From a checkpoint of a small mixture-of-experts model trained on Wikipedia: 4 picks a token, a variant of Muon for the experts.
Below are experts of layer 3 (counted from 0) of a mixture-of-experts language model. Rows are named router (the router's row for the expert), up (a neuron's input weights, with its number), down (a neuron's output weights, with its number) and show model dimensions 0-63. Each number is 128 + 32 x the weight over its row's rms, rounded and kept within 0 to 255.
After each expert's rows: "comes before" lists some tokens at least twice as common just after its tokens as in all text; "gets" lists some tokens that make up at least twice as much of what it gets as of all text. This comes from a sample of Wikipedia text that the model never trained on. Tokens count by the router's weight.

# expert 5
router [103  82 116 170 152  87 138 175 137 125  97 120 142 167 162 164 103 183 134 195 101 109 174 130 113 132  92 165 129 129  78 121 178 155  78 127 128 167  74 144  70 110 113 133 138 197 149 125 116 192 102 160 161 114  89 192 104 109 150 181 159 143 122 117]
up4 [ 93 162 126 134 140 163 191 193 100 157 148 140 144 147 134 117  99 169 137 197 142 186 117 113  96 162 105 170 148 102 104  94 175 153 156 126 139 153 128 113 135 142 103 152  90 178 153 145  80 149 151 162  85 127  91 138 137 109 122 159 194 158 108  96]
down4 [172 114 101 141  56 133 140 154 123 177 149 132 101  69 150 174 147 129 113 116 105  98 132 132 104  73 104 115  66 139 135  57 115 143 178 117 168 173 133 151 138 143 139  98  96  66 117 135 105 128  96 160 110 143  77 172 109 122 151 141 144  82 179 110]
up5 [ 78 110 170 140 114 132  73 134 185 154 100 208 153 175 103 193 152 137 138 148 111  59 151 133  86 188  76 130 128 125 147 134 108 112 131 102 151 133  98 161  99 127 124 121 155  99 152  82 149 185 153 112 130  90 134 156 118  89 156 130 126 119 120 127]
down5 [132 130 178 100 121 162 125 101 175 174 176 120 136 136 131  89 156 159 152 106 127  83 140 117 152 142 124 169  95 110  81  94 143 100  85 128  87  61  80 171 158  97 119 129 146 125  86 114 127 119 126 129  96 136  98 128 103 170  97 136 101 145 128 165]
up6 [ 82 116 101 178 125 143 163 121 112 129 144 103 121 142 175 144 201 141 131 171 179 146 174 158  89 106 109 111 142  54  80 119 124 171 179 161 168 124  95 184 102 130 106 124 108 189 174 126  99 145  77 163 128 132 145 142 125 185 158 170 137 144 191 184]
down6 [176 112 143  82  85 146 171 150 107 144  95 141 149 112  88 129 104 105  92  97 179 138 189  85  98 144 124 110 115 115 132  79 144 112 138 142 140 144 186  92  95 113 140 116 175 102  99 146 156 137 110  68  60 138 112 195 139 162 111 100 156 106 153 180]
up7 [122 127 110 113  87  84 165 127 192 118 115 120 118 118 108 163 124 119 124 137 102 148 164 135 156 114  96 100 160 167  63 129 115 120 101  91 233 127 131 165  94 160 117 213 120 106 156 113 145 148 129 115 100 129 124 208 165  92 136 101 168 135 156 176]
down7 [100 110 156 140 159 155 109 170  95 151 126 183  43 172 188 112  96 102 131 117 114 142 142 170 104  93  97  98  89  74 134 168 153 117  77 152 186 119 143 188 153  86 143 174 111 131 163 146 131 135  94  98 105 211 174 135  74 128 152 217 175  89 139  84]
up8 [121 160 120 107  78 115 113 186  85 117 102 110 144 112 181 166 129 128 155 103 141  94 137 165 102 114 118 157  87 104 150  73 149  78 154  54  91 139  77 129  75 138 113 103 141 120 153 134 120 144 128 108 150  75 116 188 138 126 197 175 168 147 154 117]
down8 [105  78  71 120 108 155 116 164 110 170 151 157  92 139 140 134 128 119 102 149 155 137 159 172 161 172 157 148 152 182  84 130 123 111 100 101 138 112 108 129 106 178 107 104 114 126 103  86 111 125  30  74 121 176 139  71 169 156 113 160 141 143  92 111]
up9 [126 177 126  82 188 142 150 191 100 121  99 109 137 111 120 112 147 175 131 133  86 123 164 162 141 182 142 219 139 113  49 106 132 124 128  74 102  85 130 168 112 117  69 141 143 153 129 129 142 149 161  60 113  80 160 133  85 130 130 166 124  88 117 126]
down9 [114 136 192 189  97 188 134 155 166 137  73 113 115 163 160 102 120 103 151 120 117  71 140 155 149 160  88 160 125  86  66 134 129  67 149 121 122 108  83  95 145 135 166 112  74 147 102  74 130 152 110 148 105 145 158 115 129  73 217  82 124 167 136  74]
up10 [133 102 126 168 168  85 147 123  86  96 158  63 125 211  93 192 113  89 131 181  81 114 175 136  97 196 118 132 184 150 131 136 114 124  75 104 144 125 102  94 140  90 137 125 169 121 197 131  78 186 117 152 107 100 103 175 162 130 121 155 158 109  59  88]
down10 [136 162 121 124 113 184  36 154 191 142 147 130 148 103 149 141 128 107 187 131 141 110 128 160 111 143 158 122 161  97 147 158 120 123 122 147 186  85  76 142 128 109 144  70 114 120 141  96 163  76 103 123 172 100 122 110 177 151 159 119 143 203 138 109]
up11 [157 134 147 103 101 112 183 126 108  91 130 112 114 164  62  21 163 172 108 205 161 110 159 119 159 128 157 113  86 126 127 136 150 128  86 167 163 105 133 115 102 126 119 111 120 141  43 142 125 156 107 134 171  92  82 130 114 166 110  76 126 110 147  69]
down11 [ 75 112 147 145 152 104 104  93 131 137  68 128 143 161 107  85 187 181 130  66 152 102 150 107 131 180 216 164 144  86 129 133 152 106 141 141 137 129 157 120 141  62  96 170 147 151 108 169 136 160  97  67 114 143 108 126 132 103 142 147 117 115 121 103]
comes before: " ", "2", "1", "0", "4", "9"
gets: "1", "9", "0", "th", "–", "o"

# expert 37
router [ 88  66 126 147 156 120 145 150 174  89  90 121 125 208 122 152  85 193 154 196 108 105 128 146  88 110 132 141 178 101  78 116 127 135 115 101 132 111 108 166 102 113  52 133 128 164 141  92 119 218  91 132 164  91  99 152  51  87 137 139 185 135 193 135]
up43 [159 119 128  81 107 139  44  40 168 121 147 145 119  99 131 126 123 163 194 141 185  91 140 113 116 158 114  78 114 148 182 101 121 128 129 114 131 127 143  85  84 117 138 116 147 108 160 128 110  81 128 202 114 118 106 124  91  94 153 112 145 151 159 133]
down43 [160 155 174 105 126 136 178 124 120 117 159 191 156  88 105 118  69 113 122 153 169  88 137 131 142  95  74 181  69 105 117 166 135 124 153 129 148 114 178 100 210 178 111 139  90 187 124 133 161 123 103  76 194 139 140 110 193 130 119 106 181 141 105 180]
up44 [ 87 133 136 157 108 114 122 100 113 156 100  59 143 163 117  97 190 183 190 166 119 168 125 190 114  92 125 230 153 122  94  34 156  72 140 137 143  79  74 157 142 138  94  95 134 192 113 125 118 131 123 141 147 171 116 166  81 110 121  92 117 177  49 143]
down44 [ 98 141 117 145 165 132 134 107 203 113  97 148 140  97  89 142 161 134 132 166 157 135  67 127  88 109 136 116 117 141 180 119 117 155  72 136 108 162  95  84  88 144 105 119  81 136  87 134 134 133 143 160 103 166 131 171 148 142 133  98 115 207 144 144]
up45 [110 191  49 149 111 157  99 121 127 139 107 106  90 127 121 120 142 107 144 147 141 132 131 141  31 133 116 166 100 123 125 143 127 133 136 147 116 115 114 140 135 110 138  86 174 160 141 125 101 171 187 155 169 150 166 139 109  92  98 172 146 120 137  92]
down45 [111 123 168 159 149 149 159 133 148 177 118  88  99  55 137 102 125 122 161  68 149  97 126 133  73  93 129 126 109 181 137  93 167 126 114 147 171 161 139  95 161  78  90 144 144 126 127 125 112 120 107 161 141  83 105 136 109 128 165 107 104 150  95 156]
up46 [129  67 124 102 136  71 126 107 114 150 154 108 143 166 124 110  85 183 159 106  63  85 153 169  99  91 138 146 158  87 112 137 116 122 102 137 115  93 169 122  79 123 108 118 114  94 164 156 117 130 142 151 155 178 116 164  83 106  98 156 185  79 135 114]
down46 [126 147 138 211 171 156 161  68 138 162 116 177 114 124 137  65 163  94 113 121 136 176 106 157 170 123 189 148 146 189 151 105 100  88  76 115 181 149  81  86 147 143 113 102 162 152 128 146  87 130 112 144  80 160 101 115 151 185 210 155 125 108 152  85]
up47 [145  78 134 151 120  80 158 160 157  97 140 129 119 184 107 121  90 139 117 135 112 150 200 117 108 167 133 198 126 144 158 104  84 139 176  98  95 104 129 120  78 134 136 120  92 131 192  97 146 185 117 148 109 117 124  94  55 133 156 122  96  95 163 162]
down47 [112  98 171 147 129 138 102 151 137 162 163 120 181 117 108  84  93 108 121 130  80 137 163 111 179  86 124  90 128 147 124 109 106 186 100 116 173 128 117 121 170  98 139  98  84  93  90 174 135 117 147 124 105 110 186 156  86 173 115  82 116 117 101 117]
up48 [125 128  80 170 102 169 135 142 157 128 112  86 140 147  51  85 119 146 135 108 109  77 161  60  84 100 103 122 119 153 172 164  92  99 119  86 159 110  68 133 136  72  91 152 140 126 145 102  59 216  86 141 181 102 156 145 110  98 179 107 133 110 136 157]
down48 [154 152 111 107 136  88 152  87 146 168 172 140 155 140 149 104 138 156 118  75 139 138 114 145 156  68 158  64  93 107 145 117 139 157 134 155  93 120 170 138 153  59 136 137 136 159 188 129 195 119 162 142 178 125 101 143 155 179 117 126 128 119 152 127]
up49 [163 150 159 131 107 173 116 126 134 146 103 150 132  93 110 193 183  88 188 143 185 135 126 120 152 120 166  73 125 156 147 132  83 143 179 112  80 114 101  82 124 119 146 143  92 107 175 157 121 114 141 113 158  91  50 142  73 169 169 141 139  73 170 115]
down49 [132 109 140 118 108 167 128 117  87  71 196 134 113 202 134  78 103 158 138 133 126  87 111 146 180 122 120 163 137 118 127 137 129 114 124 111 122 149 152 104 172 112 165  95 158 188 118 113 169 126 147  96  61 155 136 140 125  60 152  76 147 140 145 140]
up50 [119 141 108 131 173 181 131 102  99 139 107  86 110 108 131 136 123 133  41 148  51 152 144 128 110 144 166  84 145 160  43 134 111 146  93 129  76  96  93 124 189  85  98 165 123 107 108 150 169 143 100 118 161 188 120 152 108 135 123 130 154 119 136  98]
down50 [125 102 125 150 129 124 172 140 130 140 143 108 124 155  90 133 149  75 155 120 188 111 128 120 127 102 141 177  68  55 125 140  83 158 156  99  60 170  96 120 133 175  80 127 137  77 104 164 116 114 147 182 135 164 125 155 168 138 119 131  67 225 128 163]
comes before: " ", "\n", " —", " +", " \"", " −"
gets: " |", "|", ";", ")", " V", "u"

# expert 21
router [129 110 137 149 148 134 105 146 206 117 113 127 124 156 123 178 122 151 184 172  87 118 183 158 114 149 110  88 151 109  54 140 102 198  78 102 144  86 120 150 132 168  66 123 135 165 134 109  69 177 122 136 124 124  97 166  93  74 108 146 165 160 163 140]
up10 [149 130 114 159 127 154 161 117 153  43  98 126 166 190  75 161 120 123  88 174 122 107 166 167 146 183 160  94 123 148 116 162 149 110 140  91 195 134 137 189 119 123 142 121 132 131  99 167 110 127  94 115 190 160 151 133  99 176 159  92 156 100 130  88]
down10 [ 70  78 169  96 161 148  79 174 116 123 158 139 125 124  81 194 151  66 172 159 132  70  97 136 166 147 136 125 184 153 136 133 144  51 179 105 140 142 163 149 126  93  95 104  99 104 146  94  98 115 121 156 121 168 121 100 130 112 237 112 110 160 117 109]
up11 [ 79  91 141 113 143 144 106 154 125  96 136 115 144 113 141 198 107 148 192 152  83  43 130 132 151 127 109  75 138  83 122 157 169 140 110 146 108 145 127 147 113 138 126 142  53 140 126 126 156 134  98  79 171 107 182 152 133 115  83  97 120 183 153 105]
down11 [137 136 195 159  93 138 128 122 129 168 130 143 144 123 101 152 124 118  69  87 111  85  56 101 154 156 125 168 146 143 172 127 149 131 109 105  95 123 137 136 130 111 133 114 124  90  99 111  85 109 145 161  75 192 113 158 122 167  86 197 129 126  95  73]
up12 [126  80 108 195 142 113  89  88 182 110 147 121 130 137 123 145  84 146 125 128 129 110 158  41 125 144 146  87 127  80 211 135 129 154 139  99 123 128  85 128 152  97  85  83 142 120 158 141  87 155 127 143 122 108 115 143 131  98 132 121  96 108 143 117]
down12 [117 107 165 102 114 147 139 157 108 105 100 141 108 121  82 172 116 188 136 108 171 150 106 127 115  57 143 159 105 138 117 161 126 109 139 173  98 148 138  99 164  95 129 198 119 100 155 140 147 108 101  73 173  95 144 176 121 104 115 133 128 101  41 185]
up13 [151 105  89  89 123 149 125 131 148 122 148 195 140 114 162 132 129 164 159  99  93 121 159 162  83  65 125 130 125 122 130 201  75 128 147 166 169 144 212  86 128 159  66 121 142 138 158  96 102 129 107 171 168 125 153 104  92 122 149 160 125 122 177  83]
down13 [156 124  77  87 139 126 162 120 151 180  99 124 118 120 131  91 132  86  99 150 126 131 152 158 146 142 194 179 148  82  87 108 179 119 152 168 126 154 108 129 108 139 146 184  89 111 102  93 148 141 119 146  69 154 124  82 108 114 108 145  89  90 129 139]
up14 [180 122  95 135 153 165  98 114 121 170 121 138 157 135 138 167 149 155 109 164  73 113 197 102 111 170  97 105 136  75  64 129 182 179  68 109 100  68 141  91 146 154  84 181 136 140 185 127 123 131 142 117 156  94  86 155  82 148 112 102 134 103 100 150]
down14 [ 82  98 119  94  89 123  96 137 148 176 121 116 131 135 127 135  44 128 113 138 128 104 200 138 100  68 158 131 104 144 117  77 126 111 122  79 148 125 175 127  79 106 141 162 164 205 174 124 172 104 150  32  92 130 123  94 146 129 108  93 138 173 126 154]
up15 [130  99  87 162 109 153 208  86 101  84 140 145 116 171 123 134 105 138  92 185  82  95 104 139  95  74 131 140 108 110  96 140  92 118 128 150 125  97 105 176 113 144 111 117 101 127  98 139 105 167  49  94  95  96 172 189 120 127  55 132 143 135 147 126]
down15 [128 132 120 150 118 112  90 131 123 139  60 169 137 122 103 168 136 109 126 123 171 128 140 120 109 128  95 127 107 124 167 110  94 131 153 136 168 149 184  96 174 100 111  85 101 119 102 122 168 113 140 128 150 193 137 100 119 121 162 159 153 159 177 117]
up16 [ 82 131 175 138 144 139 136 152 163  96 144 158 161 157 155 142 149 112 137 115  86 162 168 161 135 114  95 207 139 174  74 155 107 132 118 105  80 115 113 169 137 152  95 156 113 161 145  49 108 151 141  76 118 169 116  88  92 116  30 153 159 166 103 122]
down16 [ 89 145 140 125 105 192 148 150 166  73  93  70 103 151 105  85  86 109  93 171 141 160 214 112 174 154 173 125 122 132 123 124 163  93 149 161 118 161 161 162 117 123 129 101 134 138  74 189 132 140 113 161 133 182 123 133 112 198 115 180 112 129 135 141]
up17 [191  78  70 214  93 133 130 101 146 130 163 147 141 185  63 115 120  65 120 169 141 131 163 161 152 141 150 116 157 172  79 138 163 154 141  53 125 108 116 132  80 205 162 138  87 132 148 106 134 141  95 179 124  75 131  74 134 158 131  98 174 149 169 132]
down17 [128 185 160 113 125  84 136 127 140  92 186  99 124  90  97 167  94 118 146 158 146 106 140 110 204 100 146 154 119 108 206 103  61 146 135 109  70 144 141  84 135 120 110 103 106  97 147 213 120 197 135 127 159 128 115 132 193 151 126 126 122  94 119 145]
comes before: " ", "\n", "|", " —", " +", " −"
gets: " |", ";", "ec", " —", " an", " —;"

# expert 23
router [109 110 101 149 140 136 131 158 171  97  80 107 132 226 165 138 110 149 140 143  82  64 146 107 137 140  94 106 143 114  96 150 136 146 120  93 124  97 143 184 103 113  67  57 182 101  87  73  66 169  85 174 150 107  61 150 101 126 101 159 131 176 155 110]
up0 [163 140 112 120 144  92 128 183 130 148 145 134 107 131 136 146 180 167 150 125 139 185  86 184 143 225  94 104 108 209 136 170 114 160 144 118 120 151  98 106 114 163 127 139 139 130 145 158 107 168 155  84 123 150  71 171  96 114  98 119 157 115 127 125]
down0 [152 131 120  52 124  65 153  60 113 150 178 129 156  80  76 114 112 124 142 134 154 161  88 123 169 191  73 108 155  66  96 116 110 104 111 110 157 136 145 177  62 133  84 127 116 108 121 141 118  72  96 113 154 154 129  91 193 145 172 106 162 118 117 133]
up1 [ 94 124 169 141 177 101 166 124 181 170 128 147 151  38 156 179  97  85 180 156 168 129 129 151 131 135 107  88 164 105 126 162 170 140  98  65 158 125  92 148 180 160 169 131 183 124 102 127  98 145 171 150 107 112 100 143 121 141 129 165 146 169 158 169]
down1 [166 102 182 128 117  93 151 121 111 131  97 124  87  94 137  73 128 110  34 182  95  77 140 125  95 121 122  90 109 129 157 164 154 167  58 130  97 150 133 120 154 180  98 152 114 112 166  87 137  58 155 141 175 143 145  61 137 144 125  99 140 164  97 141]
up2 [120  87  95 155 108 126 158 156  99 136 120  80 109  41 162  89  80 127 147 129 109 145 145 178  86 170 109 171 133 156  82 110  99 120  79 153 118 110  58 169 129  92 120 159  91 126  46 119  97 132 172 164 118 125 119 191 130  94 143 159 154 176 104 103]
down2 [189  94 150 147  94 137  97 154  49 151 115 157  76 202 118 127  98  98 175 132  99 117 176 115  95 223 159 115 109 136 136 137 157  56 111 148 152 107 159 125  93 164 145 116 125 155 137 149 134 105 116 223 115 162 169 137 141 112 175 109 128  47 147 134]
up3 [145  91 152 147 148 153 101 102 112 146  72 139 126 114 118 124  95 162 176  97  92 111 173 119 121 167 112  93 133 124 123 169 188 140 133  77 156 115 175 149 122 144 157 167 125 147  95 123 174 143 130 107 217 111 108 132 140 123 146 154 183  94 127  77]
down3 [169 119  97 122  60 161 146 190 131 171  90 123 118 135 156  93 156 141 101  59 128 127 152 143 109 100 134 136 145 152  86  78 106 149 158 138 151 138 129  94 177  79 104  84 127 130 120  88  35 169 115 143 145 139 173 131 150 118 122  63 104 114  61 132]
up4 [139  64 147 144 130 115 100 132 105 153 137  82 118 136  97 135 127 123 138 161 154 113 185  96  55 117 112 105 157 144 126 173 129  98 165 108 106 119 104 130 164 195  81 131 100 120 130 105 107 159 124 181 109 136 130 110 173 143 135 137 193 207 125  97]
down4 [ 72 144 144 150 199 188 106 111 168 130  74 133 157 158 175 100 124 135 151 155 102 161  79 149 199 142  88 112 102 111 178 144 131  95 120 115 157 145 137 103 174 150 106  85 149 187 108 191  81 101 138 143  87 153 168 145 172 165 157 108 100  92 126 129]
up5 [112 103 119  80 144 134 124 168  92  49 129  92  56 151 128 152 131  86  65 174 145 114 153 183 161 176  81 139 140 113 114 151 100 144  93 102  71 184 109 144 143 102 144 118  98 129  66 177 151  86 169 155  95 187 128 145 164 151 166 138 112  61  89 131]
down5 [198  76 146 107 103 108 157 142  71 110 175 154 100 129 161 120  98  87 121 147 188 140  85 101 133 177 140 139 163 173 125 132  76 151 173 115 230 116 105 140 164  97 106 120 121 133 169  98 125 121 110 174 166 108 133  26 144 124 128 144 102 167 107 164]
up6 [198 171  80 140 101 115 111 133 146  83 167 151  99 143 120 179 146 146 116 160 138 161 149 185 137 157 106 160 163 175 128 154 136 107 159  83 133 100 126 131  63 156 116  91 136 139  78 193 125 199 161  90 110 135  81 150  95 110 110 110 107 130 181  95]
down6 [101 117 136  95 101  95 115 105 113 133  99 105 117 143 165 148 142 154 162  84 131 151 137  94 154 146 129 123  55 134 127 175 120 132 178 147 152 157 199 156 103 136 160 134 101  98 131 141 156  67 117 125  57 197 163  71 153 133 202 167 108  95  99 103]
up7 [109 120 137 138 140 218 112 165 125  79 126 136 110 147 100 182 166 139 131 127 155 101 143 132 200 110  85  96 119 167 111 167 135 169 145 126 184 107 123 107 101 120 111 125 150 109 102 104  85 177 117  97 125 109 139  86  58 163  92 156 109 161 113 162]
down7 [ 86 144  84 121 140 143 172 135  92 112 121 102 151 165  93 102  64 130 138 149 109 139 152 115 105 191 142  69 201  87  84 111 144 163 151 138 105 144 114  83 137 162 108 105  56 152 107 152 136 143 138 113 112 114 116 163 185 107 174 107 159 140 109 167]
comes before: "0", "9", " |", "8", ".", "5"
gets: "1", "2", "3", "0", "4", "5"

# expert 19
router [ 54 131  66 110 141 119 108 144 163 128  83 120 147 144 178 154 114 159 149 160  90 112 153 171  78  56  92 122 133 127 132 133 116 143  99 116 133  87  70 166 115 106 122  94 196 132  88  93 130 188 126 144 122 116  80 139  26 152 141 152 161 145 130  95]
up4 [112 160 143 103  85 105 102 117 105 133 127 136  91 109  99 199 155 128 139 155  62  87  80 150 134 144 141 114 112 102  96  47 143 121  70 120 121  81  93 135 138 159 163 122 146 169 114  99  91 150 117 128 142 150 116 134  74 144 143  68 184 129 115 126]
down4 [135 141 132 144 136 134 110 145  78 117 153 129  96 119 173 102 147 149 183  83 216 156  73 150 124 163 132 113 130 111 172 111 126  95 150  95 131 162 186 104 158 120 144 140 110 135 111 176 120 159 201 152 147 170 191  98 132  97 100 155  92 137 176 183]
up5 [ 64  94  90 108  93 101 150 221 115 133 123 134 114 129 128 186 122  75 199  87  87 138 174 107 103 183 128 179 142 129 160 115 107 110 143  92  98 126  95  92 123  97 111 132 101 145  72 165 128 141 196 133  98 198 121 149 139 108 158 121 162  97  98 148]
down5 [ 93 139 142 159 118 140 109 112 149 167 113  99 145 112 135 139 112  49 153 113 140 102  85 131 169 107 145  99  99 127 133  95 119 110 143 142 101 108 111 190 153 143  68 132 120 158 118  59 125  84 141 154  87 153  48  67 157 126 117  89 160 174 135 130]
up6 [107 140 128 148 106 100 132 154 158 144  95 208 131 130 166 169 109 125  99 116  77  99 127 188 133 157 110  71 141 121 153 147 168 119 103  91 124 137 135 142 153 124 177 202  92 155 107  94 151 174  91 154  97 104 104 177 113 160 143 155 101 123 122 146]
down6 [119 147  59  97 163 119 140 163 107 114 121 151 105 142 168 108 105 120  76 128  69 170 127 199 159 117 165 101 117 148 141 134 185 174 115 116 109 143 199 123 117 132 125 198  83 142 152 145  86 141  81 120 169 113 142 146 110 192 130 140  90 113 132  99]
up7 [144 141 164 131 117  96  86 150 148 101  81 133 156 153 141 101 118 133  92 134 172  88 174 184 116  40  81  95 177  90 129  81 168 153 117  83  80 146  89 107 122 149 103  85 171 122 126 121  89 126 156 154  95 114 100 145 126  74 107 150 113 176 138 130]
down7 [125 128 223 115  80 137 119  94 103 160 147 121 112 114 157  95 104 108  90 104 178 115 111  71 138 149 142 119  97  50  91 111 209 104 175 163 123 139 120  80 160 140  94 162 159 131  87 125 140 148 119 167  89 164 142 138 116 139 139 147 140 102 138 141]
up8 [ 77  94  83 102 159 133 117 143 195  93 172 161  76 163 121 126 109 138  95 114 139 103  96 110 109 123 100 113  85  87  85 209  85  79 145 161  62  96 146 157  90  89 130 144 152 113  95 129 164 122  42 187 122 137 105 119 119 198 134 132  94 159  79  81]
down8 [161  88 119 128 146 135 122 148 170 179 118  48 130 128 125 130  83 169 132 121 123 175  81 181  95 106 141 143  48 100  98 130 114  71 114  62 124 173  70  93 111 145 120  93 118 117 156  76 173 126  90 136 105 133  94 103 151 128 159  44 131 114 144  90]
up9 [117 163  82 163  93 157 108  97 133 137 126 143 188 157 133  63 110 177 155 117 159 100 172 106 107 102 151 154 163 129 160 212  88 131 153 142  88 140  99 144 142  73 171 115 120 159 180 135 105 141  96 164 121 130 120 187 110 162 147  88 150 134 195  73]
down9 [132 175  84  77 164  96 208 149 137  98 173  88 118 124 130 124 117 122  49 150  98 147  69  82 139  99 132 150 134 133 119 158 118 149 154 128 127 154 192 163  82  61 161 173 127  90 143 132 160  95 193 130 165 109 120  82  93 142 121 141 136 127  84 165]
up10 [108 162 129 172 122  56 129  91 147 127  93 122 142 137 118 159 151 165 115 128  74 170 173 165  93 143 111  91 107 189 174 153  93 133 132  86 147 117 110  75  80  44 129 103 198 152 147 131  51 102 109 156  95 109 118 194  91  95 157 138 108 134  83 134]
down10 [117 150  85 169 120 196 148  75  99 100 142 187 113 156 135 125 153 105 110 164 177 142 171 152 157 191 133  80 163  80 124 133 196 126 142 167 143 154 103 122 142 105 105 183 121 175 104  92 127  69  89 126 158 139 163 152  92 138 116 171 170 141 113  87]
up11 [ 80  71  72 125 116  63 130  88 138 127 147 162  90 151 153 153 168 102 171 123 199 167  99 140  75  52 145 152 163 152 113 174 149 131 136 119 142  96 134 161 196 158 145 135 115 119 146 145 172 122 118 151 149 140 179  80 113 103 102 101 173 125 141 115]
down11 [149  88 168 171 123 120  86 136  98 145 114 141 107 127 109 156 123 138 157  80 164 128 182 169  92 108 106 155 157 186 168 124 135 126 213 116  99 149 133 128 110 141 139 100 146  78  85 117 120 183  91 137 161 153 113 154 138 129 131 129 136 139 141 143]
comes before: " |", " (", ";", "%", ")", "′"
gets: "0", ")", " at", "\"", "%", "ing"

# expert 3
router [ 83  94 116 167 129 117 169 160 170 122  88 140 139 170 203 151 136 154 142 189  71  75 162 110 118 120  88 164 139 137  78 126 172 126  89 124  69 137  89 161 107  90 144  85 154 174 123 111 113 168 105 180 155  99 103 154  86 103 132 162 137 159 136  93]
up10 [ 97 100 129 100 128 154 135 142 128  71 138 120 147 155 136 170 110 133 112 112 212  96 140 123  78 163 137  60  57 159 138 138  72 120 161 120 131 162 149 120 112 115 117 146 105 148 163 111  76 117 120  29 149 116 127 165 147 156 106  87 109  85 148 139]
down10 [158 156 118 115 111 128  52 103 123 142 118 112 185  87 132 109 168 128  91  38 128 133 126 101 108 127 131  95 104  70  66 132  88 160 149 130 206 156 175 142 134 147  89 114 120 131 105 166 174  85  77  66 105 140 144 149 156 121 143 108 120 114 140 136]
up11 [121 101  45 163 150 139  89 118 127 152  56 212 102 164 193 119 126 160 111 139  95 140 152 129 137 131  74 193 170 119 142 136 113 114 122  82 122 116  75 131 171  79 108 115 148 159 132 124 108 139  92 223 181 129 146 150  72 137 136 111 176 121  91 110]
down11 [155 159  76 162  96 168 134 131 123 160 106 137 169 155  70 111 211 113 107 107 121 175 125  83  78 182 162  99  45 132 125 153 128  84 117 162 165  97 115 127  81 149 132 134  53 167 149 137 133 141 213 108 115 131 104 107 145 166 135 117 141 144 185 108]
up12 [108 122 150 159 144 102 156 172 107 125  88 121 131 147 138  61  86 114 110 113 168  95 119 141 111 148 100 179 172 127 132 154 117 114  73 152 125  94  93 103 101 134 165 101 101 181 141 144 119 132 126 101 103 162 144 145 129 167 134 118 168 144 153 125]
down12 [101  86 127 109 169 134 119 143 215 109 143  93 154 123 120 100 156 113 135 109  79 128 137  96 136 101 128 149 141 169 131 113 119 123 176 198 123 113 163  95 173 157 130 195 141 108  58 117 142 122  76 116 157 152  77 116 133 127 132 114  98 144 107 134]
up13 [132  75 117 160 175 159 141  91 155 124  95  97 123 113 161 115  97  76 181  66 102 104  98  94 133 120 128 119 116 123 120  89 134  93  96 159 120 113 129 179 133 142 123 166  96  68 101 105 103 144 142 118 100 180 119 122  66  93 147 123  98 174  74 109]
down13 [128 115 169 145 129  71 108 121 175 152 102 124 126 104 147 118 144 121 120 120  89 141  98 163 101 171  76 159 105 183  82 169 142 145  69  77  74 112 144  93  56 192 112 170 145  95 113 141  84 106 117 138 116  92 139 155 234 155 117 139 126  88 156 139]
up14 [ 90 128 170 156 128 116 156  74  90 116  68 126  95  92 210 218 106 129 167 110 128 162  82  82 109 108  75  87  93 136 129 142 153 157 116 170 112 130  79 167 124  98 218 161 194 116 169 118 138 120 129 124 149 111 137  81  85  99 174 119 115 174 125 109]
down14 [ 93 144 149 101 137 141  75 162 107 117 185  67  92 165 187  82 169 117 143 127 137 132 161 150 174 110 173  68  95 128 115 133  88 126  99 143 176 155 126 105 104 144  79 103 147 177 118 148 148 108 130 142 178 153 136 126 154 166 140 165 117  41 172 145]
up15 [ 85 128 121 111 159 141 102  78 109 183  87 139 130 175 178 140 138 192  59 165 119 147 115 117 112 155 122 151 135 109 134 189 106 115 127 124  86 134  64 180  96 128 131 167 145 169 138  70 205 149 114 146 140 108  60 160 137 142 119  66 147 136 122 145]
down15 [119 135 139 191  48 154 104  93 101 203 117 161 125 158  88 142  80 113 110 110 127 129 150  87 122 134 128 144  94 118 165 167  84 163 154 127 149  41 126 131  75 170  89 156 174  99 127 162 116 119  97 175 185 150 132 124 104 130 103 106 134 134 140 106]
up16 [119  58 135 155 152 149 153 130 210 113  94 116 144 156 107 151 124 111  94 118 113  91 101 142 218 196 112 135 111 163 118 134 134  93  91  94 152 168  50 127 194 120 135 109  86 164 127 113  82 108  80 126  85  95  87  87 122 161 145 123 149  86 146 179]
down16 [168 117 172 106 158 129 129 115 120 126 126  96 160 120 131  90  88  66  92 200 101 172  70  82 127 118 138 153 145  86 104 175 153 177 131 144 138 178 107 167 172  97 146 159 104 155 144 151  90 169 105 139 117 156 131 137 173 139 166  85 106  56 107  84]
up17 [167  96 161 104 101  44 117 131 133 132 112 175 161 180 143 147 187 111 102 136 120 119 120 102  91 150 138 156  94 139 140  84 112 125  86 202 124 135  91 163 176 145 191 133 155 111 102 123 157 108 143  76 133 133 108 159  77  75 173 133  87 174  79 131]
down17 [143  99 174 131  74 169 130 193 115 133 142 138 109 191 159 198 151 137 143  79 110  75 112 143 144 111 163  86 171 150 173 132 147 100  82 126 107  98 161 129 141 132 103 137 103 184 164 140  96 179 104 132 153 121 155 136 169 120  98 133 159 106 191 142]
comes before: "0", "9", "1", "2", "8", "7"
gets: "0", "1", "9", "2", "–", "8"